From a checkpoint of a small mixture-of-experts model trained on Wikipedia: 667M tokens.
Below are experts of layer 10 (counted from 0) of a mixture-of-experts language model. Rows are named router (the router's row for the expert), gate (a neuron's input weights, with its number), up (a neuron's input weights, with its number) and show model dimensions 0-191. Each number is 128 + 32 x the weight over its row's rms, rounded and kept within 0 to 255. Numbers have three digits each.
After each expert's rows: a language model's description of what the expert responds to. This comes from a sample of Wikipedia text that the model never trained on.

# expert 35
router:166071076097154115173080162142167150140164093181060146145090183195144059109103083121143156104075114173130099152123170164098112109055136158126110090115180127148128102103126106100127090147075152137141124135075125144159156165157088124101123146127166153134103107153187158133098180134138137158101106119036133079086097113119158148099110069176128078119142130087145141129166122143145105162109109158114115086113160076066137120110126148184109139154096124133076155081149138094095081117081160099160143120091058216134129121100107148116122115151158082167160122083130091090137095102175135145
gate0:162119133134158165149149125057096167106148129146139046122097116155129142141133079085109146088130085104104154096132109139090135113121104137119175131104082086130080171116078106152107117083096118183111160127143087137145143170067140080149122114124068177156118170079138129150109190156177135126121180099184182109158104081183139123163173153148080071070134143118121118135125149116141106106139064189140099173061129090183075147150114187145131167195132081200159101119110181158172152100126100140167163130135133120150112131153106121134105098198073116162100138133176094162098146148142158146
up0:078125160136094116157115096097168158070127101129138113119134100083208083086094134093217136121127147089168078178150152107160105168142134080120114121144155159095113178092145130094127147125169121150175115152115119180130110098155126131159153116074131125208123132138128129110083095168118155192074100105041147099130131165154122176154122114162165117119110097163152156099135129111142147140171160127140039144122156105121107137165167101120085141104175195125153195136132116094131143123163109167127090169099141073125151142052094117162149055110148156147126146089105131091082075148111199157
gate1:104138109083163149139127126094100149146062053122136116131125143109068109084086171182140129136147057108134100160173146166077165142079126155188181108142092120183073111070148189104116104180134126179139107126172118145104125099094123125161105088110130169099163118113096066121173107146069092129162145145106194143092128100145091143126119142071120094192147073065157152126126133147066115168138093118109074133076112113129118101139108122136140063126155132166157120104135123091120116130116120124117168181119105094130133140060177111166081159126180130156146135012121129174137144155113119132
up1:151135100088167173150084165123155168028079120123126169111167084108103132113145121140133102141122188139114128092109122140133098121164116126116163147121068116190134181075131151064138120142129155143138154149106092101055136159081139158067095069105095095088165140076180123075114115131147177170158114088134121101150133164133169134068145141123114170186166147109146149136084145147073150212071099117104077048143130101116130075161143113129108075120157123171147133128138125145157142146159117151073158123149120096181101115095153127163164098075185098101148107095168140127129085077104147094
It responds to: Career and biography nouns. Nouns and phrases about careers, education and sports seasons in biographies, e.g. appearances, loan spells, games, college, students, worked.

# expert 40
router:098152095152107166181165078176121136156171154079148136128203086109172143132141149151109139140107149158112149134155071122066161161092085104136156133073123121096157152080098076181121130106138156096097110127124139162131120116124088164148148167162126136116132087139171177118127142158120156101123096134123183145111128170134133108139156121075111093104152095086048134104101128203162103158106045167044174114161166085188186123133098113142125162147123060131112142167079150147108100132109112094156069146107152158064105092094165089116165128091153081167138171160104169088072098143140122143
gate0:150143142196081112142094086116177116128144068113080084106086127128104177146134138081131118073075142101042135123182108164099139149104095103117128149082055118169142115083117139108082163109108190151105168126140122098140096105112125111111112150185123125145087107162152214179121090138160159154163098090116159143131130132128181143152094162071116142049092104099130076086102106166079186107161097133142128114151171152196108182118104078104088147104172154108117219151112162091127152141150075102127137104162093087127156099102126109101128156164116165158131100122135137149088132086141131156
up0:121148153094157094128181116109201117154139074086161124182106190102169201177107037118085127123167104096156118122144095109119111102149089149117114067125197030128136051167172080083157144112129075110126107161125124100047123135154098150145158106154124148120122148129157136131148061135163137163137120103117168134152159090147128181078147115072083149124069121138187122131156142069117107151130145149084135083152144146091118125093158131137093149118088066097122101124098138128137132135092107159162128128158097149124145154043065125148123137140152135116148115116079140153135116177176125173
gate1:188176186160120095111104145105161139131125140111160138068113098119173076127133124140145152131177115175174121113105068092144135085174092091116122061173118170158100152086173135151084162147141077159102116098081098148159121117109143146156118147120108138204061149084149124134075120126058139164087083151091130154151155121159121163090117085172164165143096165080160163103044165113135163099093112108162111123067094086072125095132118137142094114080135170085110185105063159157065086126145088127129123125158148168079130131104163150160140105167134152127110092136111149154156135188110108153
up1:096098105126085124133133101138116117126124047126179121121161170114121104126119152101115155119142130130057142164084160119074104137171119143093090146060111119054093112164067106187209105122073149120120115171136162153124098145099141186126134121140217098137168131120185091123173096104096178102169169163158161085129155078106117162148098103109096129101136136132127087107144094135127076119103161128089129113151099087096089145094098092100137140145127061131156138164089121147099115121105191148102154146137145052141134149103063106066128169117123121075157182093179108172061100118102143085
It responds to: Commas and clause punctuation. Commas, and some periods and closing parentheses, after names, dates and clauses, usually followed by and, which or who.

# expert 28
router:120143131153072137170109116118162156105052159094174119157134112107082142158104117161113086074069116195145122126135164078071159105131128163106194166152080079140160134114169096180092151182167144139141122107130129099112095129147166153083131120123168132114171125129163084143162072082197089146106166173098117130154132127126148113101198135164139172138123183087117171124142142073162133126132127077133160196124151125134094149143083125152170141123078145131156035141110115165126183200159102165149122100150053120088100095109107106156170154109087177071107140144103099137172120118115128121
gate0:168179188161133151161125164121115185122145091208100105119111180127114128096129145161164127116123120124131074129130081155089149128108094108165136080122177139155130144143091185126083115200147174146170132113089078144086110180129125172175151118135079119122066113137126101136175144105101205123106138156099096087102075121125200173088133167108107142139077119165143137222145131180151154165149201140187164158117167101107148091143116063080159081156115107143112068168119163147134118141172126124097109124159072133196083119140106097149154116114117114176156128121076130123146143118092138125
up0:158120084086054101120081126146128101132122136137138096152149157055177121146173089147109106117121125110087122167113198070165098085141092154129158168122174122126165134154120143129105098067080115180100172159163117132092139153071095125091100132158123086137233105129121179115114132121143046160093121140091080166095112096164099157085169143154167071093118133121158124102103145141123105087113103112149109054118201147096160177115113094080091103103189127129204121163125117153107082117127080113120116155118152146079159138145180147171157143090104144102118117157099084142081108125174132134
gate1:127087202069110169146149072143122099111084126145154144055143107161118165180124138201097119141118096152149095215155102081127101138152073139100111199194068136101145131138122125127087144085080173190174153134136123148091066133114171076143114121098098090081177115138179135144102108094138118131101138132108088094182122074141126120116122135094121161143106131148121134105141075152151095128122180115111127105153085090170142100041099100182111173100139133108129156155127144147118129108110151102087091115092098186131177138146164092187149094185167131087112109122103088156114165177126106097
up1:147129104110104107157111083121151163100126115169108141165178150107113148097135161053138119163176130121116165141144167157095139091139127166110121087098123149127134094164130150101188137162126134116133073155093130084164168039162172108140112144169163134085080161087135176141137168125150050141100106091147120104076142133123125083090096122114105105166136156171135125104113148121112117145164088026136098152145163159086146119151127117106146117159128106039196168148146123084125041141109113110147156092147130111143115129094121169108086120081169119175205196135147062136143183150138187172
It responds to: Japanese and CJK text. Pieces of romanized Japanese names, such as hiko, Mot, ō, and raw bytes of Chinese, Japanese or Thai script.

# expert 5
router:100131162112116116121127113150144090142125094121067115123090055099104150180159127150072160141147149152130164104124081171122209100180127131129160149138145190143144172179098158173125156194113109116162052127078126118149139115128110102152162086091103182149111146144145087195088066076044137127137119111102140118122182085149116135125143185129171159105072113147154167130174183158069135069121117130112142185202129128052157129143101166134116142110118133142135150136177122136178138081156109168111116112172148143158147087141107135148143112065172154152109105104107157153082096133129196119
gate24:194084167135134083111071113155134125138098119174183182177110145116141148089139191166117150133136104156177172171132160121184121144136125135132144147145178201110126055175117049244084118122162118136132111142119139091134086149119223142130131084132089046119073091157121159099152121140100182131142169104114148149104125123082172070089162112122137129145125064124137139100159092155131124097130130085118155087113111112097162113115163165091117125147133166130083160098145088177160182139123135144127129150124161108155108117103147126114101135175121178123159141159088176194161156157151132112
up24:143172125172135157128141151163124122143121141101121102078169163145167092154166072175157088091147160095175139118182097117132094153188134114104118164113171147116114108125143134152159175100117067126070110180156186095112150132135156131078122121134065106150082120095179135074178096095189086127144135119086128100111142101098129166198130157152121124129145096133169146100175106101106144142125126134130176176179109089126149181161193096111157142089148138157085116149179129104153140101116081076106158191119140058145158142145163144100098169136056096192143094118136108054058161137090116156
gate25:151118134154114097098140155126127160126119173124120110148159164209120156135136103112137115163120071113112118076127159175128142061120177147103144113110127164167130171154074144168113111142184137152160109111133133076129109177099080104183161130119112121161085119113121105098156137091100104102100130126093087174106139109186083175107181105112148084128125120178178123143148077134155213153140182174098163149129119122147156203084185114170117125095127117101156107114119157152074096162091075165112071086145111059070132199107131078142143131153066115099103092174134090088201133126172106100
up25:166117142137154123109140083121155053111119162144070147108158114056139099125143131120094068146106137097082137140088112081170102105108125172115093167102113111105138162166146161090169160101117157062156175163145151148103126127067145172109063166163154127136155051148149145147115105106086121124088091167168117113145104115079140131144095128066127145097128093159119065162107134137089098119203154148165089100102161084205142084090137085152080180138105149062130088126165092108201151111129142120113120113118121062159067106137112144114120093073136106147138124085103154075107181125112176111
It responds to: Historical and military modifiers. Nationality, empire and war adjectives in history text, often after "the" or "during", such as Roman, Soviet, Great (Turkish War), Byzantine.

# expert 4
router:177125142128094117152057106151089116179173169142107112110103174111117096096152080128119180110105143166060134112094061178170170112096141131081120138134151072056154163068107088101095049152128161099099125137087060131143139125100159113114089122138108137122086145088172113096061078107103096110092129180171173110089084187106130087082139124154172081118198120156110159098107122132117130132117088130161149106143150148125098150137112134099122170150146103092134102167114129124161088068095069122149086145095080142131132184126127132141144091074116152156188115149109115195126154095114084161
gate0:122107085118089110109116133132079123139116086150083092086103114116090081095154087158136156131155132130146121127132178172068149168118178148152129104092138175121198176176162137132151133103159203106166092143155085132153148094117122169126142165130133132114161039133076172138145160092148116119124166119130093150054073148150172122152162176109183134120149092152168163094116183086085135167065098098122133151111124136149125102110113171138130096175113120151139097070158071114112076104120187125062123141184191137167072135137153138092115212140099131104132131145167102065080158106126155112
up0:124056185077098111128164100121125126152146173115124136168110153128137056094139128088180111100177156082145112187080110097140115098151118152119156164100160128139147075136103127146155074124172111084156121079130110167107153117141133062123144094118105102119083133144133107145197124128121117168170128120135078109081146051144094197117121107085130137161098194165120054127156093220141124124097122109171128112144138161063156078150164092120093137094105117108111091096146143144108094098146089148080117086116091166154119155178163110137120115071129157094207184116145125149133180136149116196
gate1:070091154181127147153079104118161147159080098129152091102096120143078099100077088102144112119137153132096109126099117093061052111109142134096111145079126081157123130059144157105149148171133184169128126157184098170156100095149110100096184147103112106081131148122132116156130120126125142117119109160099176163083123191116136071120120054131119146218100119153124080152097082094143122110131121063115135138201100142102163079127156158099112145119117180084124149105100121193162129165060143066115190157117158094160119089103121134141073143111149116142133119085135035109125107110093142150
up1:146130148153118201160135091168127130151146128133167135156170119098143174087123096136124088130118169111098117058107166071092134074100108109081114083133108119130157086132167084116094196149144148162080133131149191132075109138130096127166114113153176070132139081156113143083173108167124144129144094097141110127114129152167126103167079125125091165114176128176164123163138097128112145133104138104114141108160157113147091140146082105136116169153148101105096130144115085077124122167123202054078083157131192085110143074137157143130012163139117182113186129147122075120118107097028106118
It responds to: Song titles, speech verbs. Words inside quoted song or work titles, such as Is, Do, You, plus speech verbs like said, tells, saying and clause connectors.

# expert 24
router:134123125143052106103142080063102150114047152192124147129112070117137132120153165201158140110144137125088090143107099175093144172155119119199169148141156089152130107075122064124103144153138117155168108116155114118109100170125088132090140120167099124171160099141118105091103142126085148178121155118114025132181091107099136138122181136153127163093171116077041138126164131118127074110090180090133143127112099126159113112178128146092156115197133093127053162129175135146117148135148162087089110152160158188142172129107095105104092121159084121109136171141150155169185127144073136155
gate1:153088168114125066095129105202154140164106067119194153049158149136116087109098183136124163119156141091131128078117122101133136162132138125115092164084151117128140143122129133156115108132180168099156143148111100194128170133148128126141092073155134178166154115084059137131110074144079132105138122139158159194162133156149095088167121124148130140108168166125106194105153157103029066110113142147127135077175136175117085152111140110159170107112172156113104114118090120203148117144197102088101116153154142172131177127113159110110118066171081107161083126084118069086121095163119133169
up1:158162203153130134132118140142106131107136117102106136127194163123166069134100120162057117071129117068131176098160100174099128149159159143130059147139113168160166177066087086146116145118158124140149160164120107126090098125137141151160108082103101180176126186094084140165123084125129096107092117190163139166120166089154129173149106111105126120114074135168148148133151157094080115159063165103106136120183106068118151135122099130091104072145177107095113084121172141148151142076130146108128125099145114100144133146128169127077141126160080128193040154160083119033151105166118179143
gate2:123145150148085107169201101166140144174152085173179128169158124155123105156151155144110141099183117151129104144144149099180141126144149095133120137101138120080062144112144101152150116056126125135126105138166147125170120117144110105176161113126149155121152116125133135125167142095119174162133103111106152177122101119164098095096066084077149110118146147171057076104092146100097126162126154088120103148109114111099128110022105150144208117078119105145104131180212122145133170201153131069166089098129093072071171082089108141102160167163129113099074079138076122071141088118109158169
up2:141191120116151146123119101148153114137082173114104109121115152128145106117162163118120144152078099141067109168065106075164164131077138155193127131155062155127127114101085130132057198133124125136161153182185158117089106111100094120125148161153143066143163092129134179129141126118087134146146155160161111156167156129135114109123118142181097136124103042093124065163122110168157091108137116067137144147113119126144081194109114092122130095091094156093093103113135132144154175057245130086167103115158170083181174134156153132165157119106142086131128103089072139144140174186090156124
It responds to: Western name fragments. Opening pieces of Western, especially Spanish, first names and surnames, such as Gonz, Vill, Marc, Jeff, Chris, Jenn.

# expert 21
router:186134122137172140165130086110096210162062137124149089110135160145111110086123131114118138084116148107101152143154171168115163115095160132194130112138183152147114103142162101139167139127137112117127103105090127084121168113138150147118118109112159140137169138130082147148141133110111184127077174116178152136179104112089153156104120172108149168194120150082093136087141155071164112095167110114160201135106097124087107128141180167071178141166112124122080149220161138108157201090116125147137094148138155183103098102124108154196111136078144179045107171111095151130091131054113161063
gate2:058208097086184113140165116114151142094125157166073084092112157199157075192152139078167127123130106115118173100133128137127101134141073107071135159073165156134121087139155092150138121126145157119119134123109104079118094173156082137136164129159079113143170122123079109199128122093069135141137151073129097184180103107223110163128070130100099082148189157087122125128139113139099086121093127138120154140119095128107113129112107102138132112167154142162114124090122099096178086104110116105133133149121138104198117056118093052098162067096106101126141144167163109109105095173080165124
up2:126092105113130122061141157129136133134114140230158096091189169093121175185152169034142129115154088117101154124148188117177107134117136087092141156083147126151130112114155083143062049141138107115128154062099117088094164158189164156120198065126187105125193103104076121139097141059190129131129136143122139142068131120124127104072099137155130123136179172118100153125124127184099153159149119169160112119095125130151112162120101079145121147219111127122104151109126137166117101090102106127130134126134136112149148133130173111102100102183111117147122146217166114086114091139125100117
gate3:145070068108127157136055098115118115155094134083205111155160098119110172121136129187163156112154135096128156118121102171143179191189146129110162146146127151139123112132083117072166159102147113157106165147129180143089097119165135142145134183079132171186116104037109166154181130126121092138149100221143154024151139075200133143131078164116117140184164110159137185147154144134146157146120125094114110089149140159145165133138139074080175138121107128109172178105105164185136158134115106133121144177142141173178102144190146140131104139142143114142156129123153129095081134100126094158
up3:100171161104106144126136147100052110097163116108112101099162087128081160203129165134084142095159141085137068090084138106133099143098209136094048127139169173118183142145097143118147114137138140143141134199105204122145152096170147124142092099131174209180169148055161122111122093146120114124127134165173113142111149128119103104137129106117156184132152108163085102110094168122118101157086101126165106089114069129233094078117144131140103100120117191145105097106141104101143182150122158131128152087150182116111191128157085138110165150160115128154099047122127097124093138112132142159
It responds to: Consonant-heavy name syllables. Mid-name syllables with k, z and similar letters in foreign or personal names, such as W-ik-tor, T-ik-Tok, Kuomin-t-ang, plus names like Hans, Rick.

# expert 20
router:113139050143163146081130085109079170197109143142162069105182137077093110170071092147104146194105127163169097082133161184115132186118112135144116170146133080081110100126126126184069172156127098144096086068117159085085101083153174128095101114153078142146086164164145110137168110133109150131128171176120108110168110078087203202126122081110123161145134120126172125151073083107076107116152175096166109086136108132063150156167137169128127159099072161146158137119129174113110141129132113124198075097115109100144109082152144151128106117142138126168087134116162107124131099125099122145
gate0:135120105100129135089130039104147123103145091135045094109123186116091146073121120168198155168103115122127134122172144156135112111147155150150109102142096163087151168185110164088119128108102159118144073111100156138153137100093119154121110142122144135085154096150156097097192173149128155144116155145096103111169074097105173164126105138114189143122168197197166122154210096095124104093052113116082109156107097150182087105086133088108141104127098126117132169178176153098169106158163153118147149099137071123102074109208159079122074149097109151101095160121120079105144115151143121179
up0:105127081097106090119092156152119138096084170072115117121191102092157159155105061141088121117149105109158183083101075075122188137163122079123084171077151126170140101068186165091087140140104146166129146103128135119098109118095124171145158104092101098164127155095181116138149130101198101137117104106080137102137120119148059144143159117135071146181126085150112135074109104066148127157134175125133131120102119153147138146145177075088120113157171099143124112076133171161132139146075211069116114107159190116207166142161114168077177144142115119100170128151082105110161131140117161093
gate1:187156070153086151176114130143152119138123196078167098081143117161148119074160092138136149129093148169195129089120100127121112097102155131128096141132146128128156074155075183125113132163149108101136107142098105111054166138108076157148121060171086106095153121095113145161158121157140167109096157113139141069184117138151134111083062094137145142126132134134144144170127151104087114126165089125139181137096057168113126161146074115223107140169128104138142143177191145145181086163141192109131151090045072145108124122140103112111149164128114149142163188070138135184167177141135151122
up1:110094186106170158161144112141189162087152141139177163150199129148113095161116118145128165140166125110135145142082101182136091193109097009120121108183127159141147099104182132073114123127107132141104136110101104090133101171065128130126172128111122125155117117100204090138101083098056168099161067105089105105077142107105127121098122153171151149042148160086120158109101113123124138096152160156115101126113091140214097132167177168050193130111144104136120115172181122125129138140141163129098129098120131103136100129157128089135172104112145133056113113132085125079083138148116099109
It responds to: South Asian name pieces. Syllables of Indian and other South or Southeast Asian names, such as Bh, Raj, Sri, Kumar, kar, mostly in film credits and cast lists.

# expert 22
router:150129127073137129090120167209136147136189157079083105122096080138099166137147162115160128101110126162145194100075091141130150101162104165177080150097075126124197108138094156137147176100172177154087155112113083120123154103109128097095107123106111115144128095107132099141136126168130171084115123116123120171099190188178106104156088123172117170124217102122152107133091155051119171131086141138132111139159203143073118140148159039169157106109128134138100117105126064098111122169149135128126096073134176157104133117099102173155100103082106132152119131103103185085179103194131147127
gate2:142071101101100149097069121169154146124086106128106118099096077104128126165089143171132141126071110067129139136135149117136131090135108108124096139108125069124116057149089128172145169099107167129105187156185115120098101132123132126165102166132145153073099165128175090101133086132128078120160214132062150122143134110130130126087121115188193136131159126072142150145141107131118137119122140158120102140103113111074159173073165086077125146203110115157085167166113131087155179127160135184095079161084119096119149086142105233137138065091162118168119096132146065133138047138098118137
up2:065178114129124098153153121102123107110118136119105161160152209135138128085150136137128135159127147133090196137140132138119086158056157226112163093152094161119125174147140094124104149166119099174141063127070135175144109212137127114136150080110156079147097141111088166188144104125115138091062109136167147153086137167125123155140122146079091088157065146127193128155126146137190110187149150094157147094157138171130085115152144142193119149086159133161157139120142144110084123062089121130200150114187142152119116167111091075126092137171112133097162136078110118145127205144155155118
gate3:094160134084167075123104129179143140136099141127112159094121180116113123132124160119116211103109153100123146113131080242123108082090163144122089146137126130095163159154129113102140127152145158066189068143108138118148187142201129122140133197125131090125124130152137139091100147126101177124119113107093150168140104155073129130121143158147146093093130102085127069131169083119172128132156122108145131075130095126068187114094143094086076121123086131106140129084161141067127171085092130107151126080099132156112072100146093112161129200147081105170169118066094226153133097164093121092
up3:096137141155092189073122146141083109065130140190131118139143115138131097177169139085092148117125150133139103171117146094095113073170143048094110105201170100167155170113175166115150151052115188127173159146129131127165130116120102092167162130118137128090119133101115130111111095103202133138200080088165142133145075147178151111146131157092092153089177119193153093135126138132100132113164089120126118121162027157142099084154105143134127114122133146138127130092143193099136160187118116128136130105112119041180121090117135113155159125114156139059100188089136134065124152150079115106
It responds to: Determiners before nouns. The, this, its, their and possessive 's opening a noun phrase, especially after verbs or prepositions, as in proposed the implementation.

# expert 15
router:141151133143152078136155092066136043163096035190168140096111096093177125151144134127124119115181095159105142123115151173084155125108121169167202164150132135159136148122141116148162110157140104131168094126093143099176170126112155101150170082148126147136094127106120140096142165195052141107159122134118088071144116078129127116073143138136164189114101178141057094135122089126124156125114161146129134112107091161064174090130165119088149097161125162101143093146134195142100078113146129109043173170145151155077172108195151139121133142185099101082132144145189150112138162130101144142
gate2:156140135111117199134183112091105131118096097140071072120168076121121102106155144155076183136149102115170076145130173136097123146149120141067132124108081139110079171126083093160118128120176171100183099077206134149168154193144149100128152136093135171111102194160105165105179123164092103109106084111111118089124087067066185131171140113098154166071115114179108164203094147135149101131081106116117071107169112066112169097132132146146129175163142169147126099124113180160111130137174074080118134145101147142159151110126121139143096139128176128142114117124116145158150167186150055143
up2:142075129133145110146105097130095119126141185118092131115148190141070099154118143188119043177124073120171129151113101166116104100071130129068150127095093137145112166103141091132149117133185120109094106168115118096099103138174196170152160134173104112128161146118161126119143112163080105078045185075138152104106155126210097199118100127163099128088108098109160145129137105134136120140086177120111095096146137114124081136098148155134163158108072093114104102135157099093164170138140111115176113124101107095151110124202152131150114115097055145090040204159112083148129147142194135137
gate3:124139126101130112104131068114117113149118162102114151101139096139138102140161179132125182114131169153095133072087163102118089119161172139116120151066085151147119141175135130128177055113139188116115166132084144132134066107128085149176150123183076204183131103107107121154163128154067176122135120043111152134082127098158114236095081156160193135140141155120088160128159155122150149155120118114123126137123125109139113105084132061156143154107174130152123110127133197140118115112095179121070136053096111149109126076132167174093188171120184110179154175108172169109132153120166147147
up3:139062177146071155117112155144153117127122114139144081152153134096164151097144122160105164097176147136101159111149172188132120066167098124105102125093090163140127111134181133113109124192115179157113158078064146049097104115120133107134098064154116190145099130191109197102108185127105125118131133128165061172144174158123176143109154120121138117139149144143091136162129186117114108104088139138081134140130086175061120098058115171148142123189157162093186154132144133188093124166173133149166109074115079104169095156163105179127111153093065170091147136146147090164143118096103103137
It responds to: Proper-name initial pieces. Opening capitalized fragments of club, team and place names, mostly in football text, e.g. Acc(rington), St(oke), Sc(unthorpe), Ross.

# expert 17
router:153196129139093138178068123163116129082174178157117110081132135164177072126099119126108077074133099119173131163114161159157132176125154104116106163157169091104109123118120136125106110130138171093134180155163106116166146123139114112139143070093102129080139066138165093143113143087167116056121081104118139157075095163150158127105118166162094099076136129142184071113106158169094146087110119099124128106101160087120153153167132136112116143163118092098188097112068087136084133135069133066137164113131096100121120185177145152187214035121155110177129094143097140139162148110120088079
gate1:082107204105088139136097149157165172145130128124105110103169062165114153086093106137139134203216090180145124119176183116148151130136130125227157123106111179123125118173146087182065100098135152130130102130154175097109069132110125132134138138078100062107162113165116107119089175159079138148090099133071152147159139110170092196104130122128111134153184089127134105168159141143152116087154087074163112159124089127165164127128177123116104171130131129114153118125135118153100090131087037076069152141139113136094101076119088140128161138131105124065115084103124149136135127124103202132
up1:168133109125143162100171100112060064077113149140096127181145190075095137151152169221113099103087152098113127065141093109106145130110139138044118094111125132106109065188127098112210117137140109140121092112134135065200143121190155127099126112150115127154122103080108124158172085165148101162203108102145141160128123164121132102174128153030070160083104141156093156135091125115115109147081109194110169099132171107149100135122109079143199085144121141151102110147168105120125154109194079166148112088106111118165139121144149138077086115118110134126142145099120113121088116141116118138
gate2:125133090160145092134133084147059108196159180104102132137108132153093097136094084133148165081109132115194162162086109136102120090117085149099119188156166060137068118180151119160107139155172135086139125100084119145186163089118138143181132182094144120107147078149163104111086079138136107158252113100086139149167084153163138075110110146091174149074170119124085178146118154132083123139118121141135155112097098096066189097161170112122121081136150129124091110107104103157041113116109107094196129153168086105118152175120147113124143115082149142126099133103143098107113116123153159139
up2:170134088141121186115148108132143133114101133114116130142091148121149195078147118102131123113161152119145123135215135143153136145097089091091093114131092153129042189095166157175121129134121106107142099132147096113104149172111130146124127085191099094116140080133135027155112137130159112042116191122112190155147154122106147134075161102158164123113138140099101158166109133162135128110082184054128129135092156133129105153176103139150148118147113151125106137132163114135124093113102146039031188118183060107131146198153074111142136164176129158104082126072092118129163131111165101153
It responds to: Place and time prepositions. Prepositions opening place or date phrases, mostly in, plus of, at, on, during, as in "released on June 22" and "foundered in the North Sea".

# expert 37
router:134120123095096078130138177136092149114143094181093133159064165080127077137114147157141130139087158140178109147152120167143114165183138143120136092151181127156114069074125187094131126053100132171178179087164154149167131106127132159141107174144137168160089127140123128135144141132215119138155142116109087103059046144089142081092095112109166127125148082136111177088140146085104081166126053125092105089127205168156170137077105155142076129110097101144049157146106065072133144126097115112133128138078053091124124161148133120150098109140140133142104156109096120101150104102134081124
gate1:130112138123177155142150171116109163116141147129153149170165157073134139096125106159156088122096085102114163113117076185156107159109083179116121162159103128076122135114172114108088146104095101097137152203172099078092145129118103113109145135169106079159037101135107127115169158117132177130196139173144157131118150127122154125121160124096101175110076161101119096096055064138130098127121174168069120119191150151158104090185136096131165157149097214126052114174075165145164080090165096114110154187113158104089127151148106129098095138158133100124065126114181141190128103152127132126
up1:121172139155140087161171146127140069163107166073112108078184121083132160089139174132093144167182107114109159193121190101156139138115103166135157124088163044115158163110054123155101083097107108207133130107112112044098119144140117108143065141093126132066186090098116197160097120118165051151096129152093126141117113125093165120149115088163145117072152117099112160120122103131116138115164095128185112134065123144172130117087147158153140143082109128166150141088118104086139149154179141145120139125079139147116127107083142194151117123108213124111158149153150178134131135157183142165
gate2:203179133140168168185090152076113098176124098072087105097114123111123109080060118110117121156120121114096162055093137125144131156155119102187099153166117130107097167113144133112102184208114143103148112134091133160086142161093138117140148112146139104105094102072139115106099054153131169169145119154107152087135186126113164142073110145163177129113181132108104056133126115070151135128123200115167112100153137169082164095115138152090151079112088093202113137108074091145113100142117056145087160124120148150080115117136142063092125151110155077142086063094131075112152160138134128132
up2:088145189157115131143045067150097129107076084101115134090102080076154109116172126078145129143112132177125106120159146111110156198069161130108072094145169148178173149150193195094122156089216131179118173127107147130120158134166175139141122151127172151164147138130117184113103093148117123138084112116136137197147152124106089116108191135185105178074068068131100108138122192134140127128127131122101102140098163132134135086168115086123123128157112134130154187123105118145127123098143069106099160104067086151174155155150156063060117118099100084120077150125131105139171137114134124136
It responds to: Statistics and counted units. Percent signs, unit nouns and number digits in census, election and sports statistics, such as %, votes, population, residents, Turnout, yards.

# expert 26
router:120075118143150165160142139136121171122172129101130082155100152101180135109084162177206100154141125109139168129103055151126159190151108183149089171102073102072106097140084200065096148095104162104081180116150102124157188124124129141124128111101065070145071128124163091127141104096129129158139102101156105136072103185125104154099173166126128105122079144138115140070131111112127179174123151149114149154131144105180106125070123119087091114134058140127154118153118132164144121127077159170163130068188169138151092115120164125114136149125092133114075169139151207077139076148174133101
gate6:169112117107167166126122146153055100082129154158171108102110148132147135145160122198118124171124175132166140082093102166110122140134137082055147158122118164050154103134136143124126108143092111174155132108096114137145149112114139182122165104094103140206162152144116096093071095071099182117153101133135101115132088140136146102091087128146166097145133161170101131133088139170100230075170209142107139172135175140115124107113129101107154115125174120144161067155074124135178167141165109135063151134135090083126133139134076145121160135155118164063091173097148147199091138164173097180
up6:166108123149112052080103103155112135102135116189117119127173102156144149138127122127162147135145142207149136090132129100101174182123140115107092199073065147061085156081103142132151094159087076112162095121122127101144170097157160141130169192156163100126154145113123161130096104084051112145141131141110086112145137129120097162087170117164131079123139101143081158076136093050112175170187189148120128146108125154127129154139152158140136099133163091141153078142165180162176143163172071145114087126108075122079132138166105137132162129192148099114114185167130164072160099172175114101
gate7:176144128165137160151106222081117148112127142162165160136156106120151142077134149139122106166111192166137137154115148201127138136123106103115063125100158141174178129180094194131120136116145088097127131156153163125093109165085127147124163106180133127133142158185071065165148126176170156195155171124081158159149162137162154094132156197092121111129098152132108133127130154078090158154150225079093134094154136122186065129164106109133101152075165159195090134154133150104169184147142153054096174139128129111152114165113126116181123163112134105116148149171153116169080109115134106141
up7:102076186121154105122108041126069090152125140083116183142151097088112118117116169117090092140093110123152122123124113061149113141134168168116120169178156175098117160108153131141146069151200137106155155191102165126163121133132124146114141147133126120091094103135150165142145166124088203092127124171125120151121174126115089092136113138147122111133142118157077117181111147132127079139199116146175115185059118147085139163177116137120124148143111130127122146149115073105114124130121098187160075109165141172100110094136208164126188095145199169045104081109133065096146165111171079079
It responds to: Copula and passive auxiliaries. Forms of be after a subject, mostly in location descriptions, such as The station is located, It is concurrent, was named.

# expert 43
router:118099133156062121127175096100124085144105104096086116123079087151123137182130134094161117107147149137115093110171099180129149153127155145150084117096155126171089131071146183121198075183132156083168126105118128093128078090155159103140138140093146143085148158099072107178082145155152197139150107064164177095176098103115079120148141187111180168116107082092130175098128151142122121111146140127138123141130107096188129106147146168103166135104074116155130137140129105096081182136069152170109109168089115116130182080166095177087113127117150074126127124118210113171201156073120158084
gate0:099145139142042173133138089075082077164172145110156074080133129114147059076091127131135074088161111200092163153143090138143077141136049111102057135127138097126116148129110161175113172114101149148133130092130064093109150107098169110065129094155092149113155147088145142107125176094164137129160101089151130094175122149107105102090166150122118150070140121177087105105052129111185102176128132081154133171110132156096194146129092144111147164140125161141113084121144153107164153154103097109213092153101127079140171129096106160146132136107171146144107137097136072107126088119105185128
up0:165091153109072132097131108041106105180138126121135159070121108176211094156072150117141140117168123111133137150149143168147105090092096143088098130080102164201122081104091143137117159181080145129157123073126140095137134145112116131107146115128110130118121121195111107126143142137118157101132064090127128114131180137102131132132074180109145137107080109130105135165145109189115110161109171142072110146037138140125243131140106080168116144095120109149149094149147154098145133120176064130125067094169099157137141137100086103146205121157137096092085127130164095129178146093197171146
gate1:135133137147133167071074124132141164068183125129108147109098121133097159125181159165145084127138247184151122145121115134097146117116138118130119150131153118124153090124142102152066104160159152110157132124095161119089119106023147151091120155120130108140107100126116096079080128107108128127126086194112135095105118194223123153112145112159111137113062137138087123139139148143146151096078091144112155132121054111126126131172063103158139098096097130144109135096187146113041124110159072140112121162129169130181101196092128085145142120185187142182175104089160136156177099134125139159
up1:127098143145120089141117099066124125146109117119099103116112108133143158135134149117139146165099170078146151089129128153159145104120178162104092181128134115088108136128114043077169207157123135229128171107131136192173156141144127060187050111150128167148154171127135162079080148129086192186100163102097189167073124125114175161149118108143166113169115119091137102157113110133186139106169109098100142107145141128118067155165150110099060143121159127154128124084125049121137168096124146144131171152136130168081143060185106149102094107107130140125140162143121113115168190179149149139
It responds to: Foreign-name word pieces. Middle pieces of French, Italian, Portuguese and Dutch words and names, e.g. G(aul)le, C(out)inho, (mag)lia, B(ond).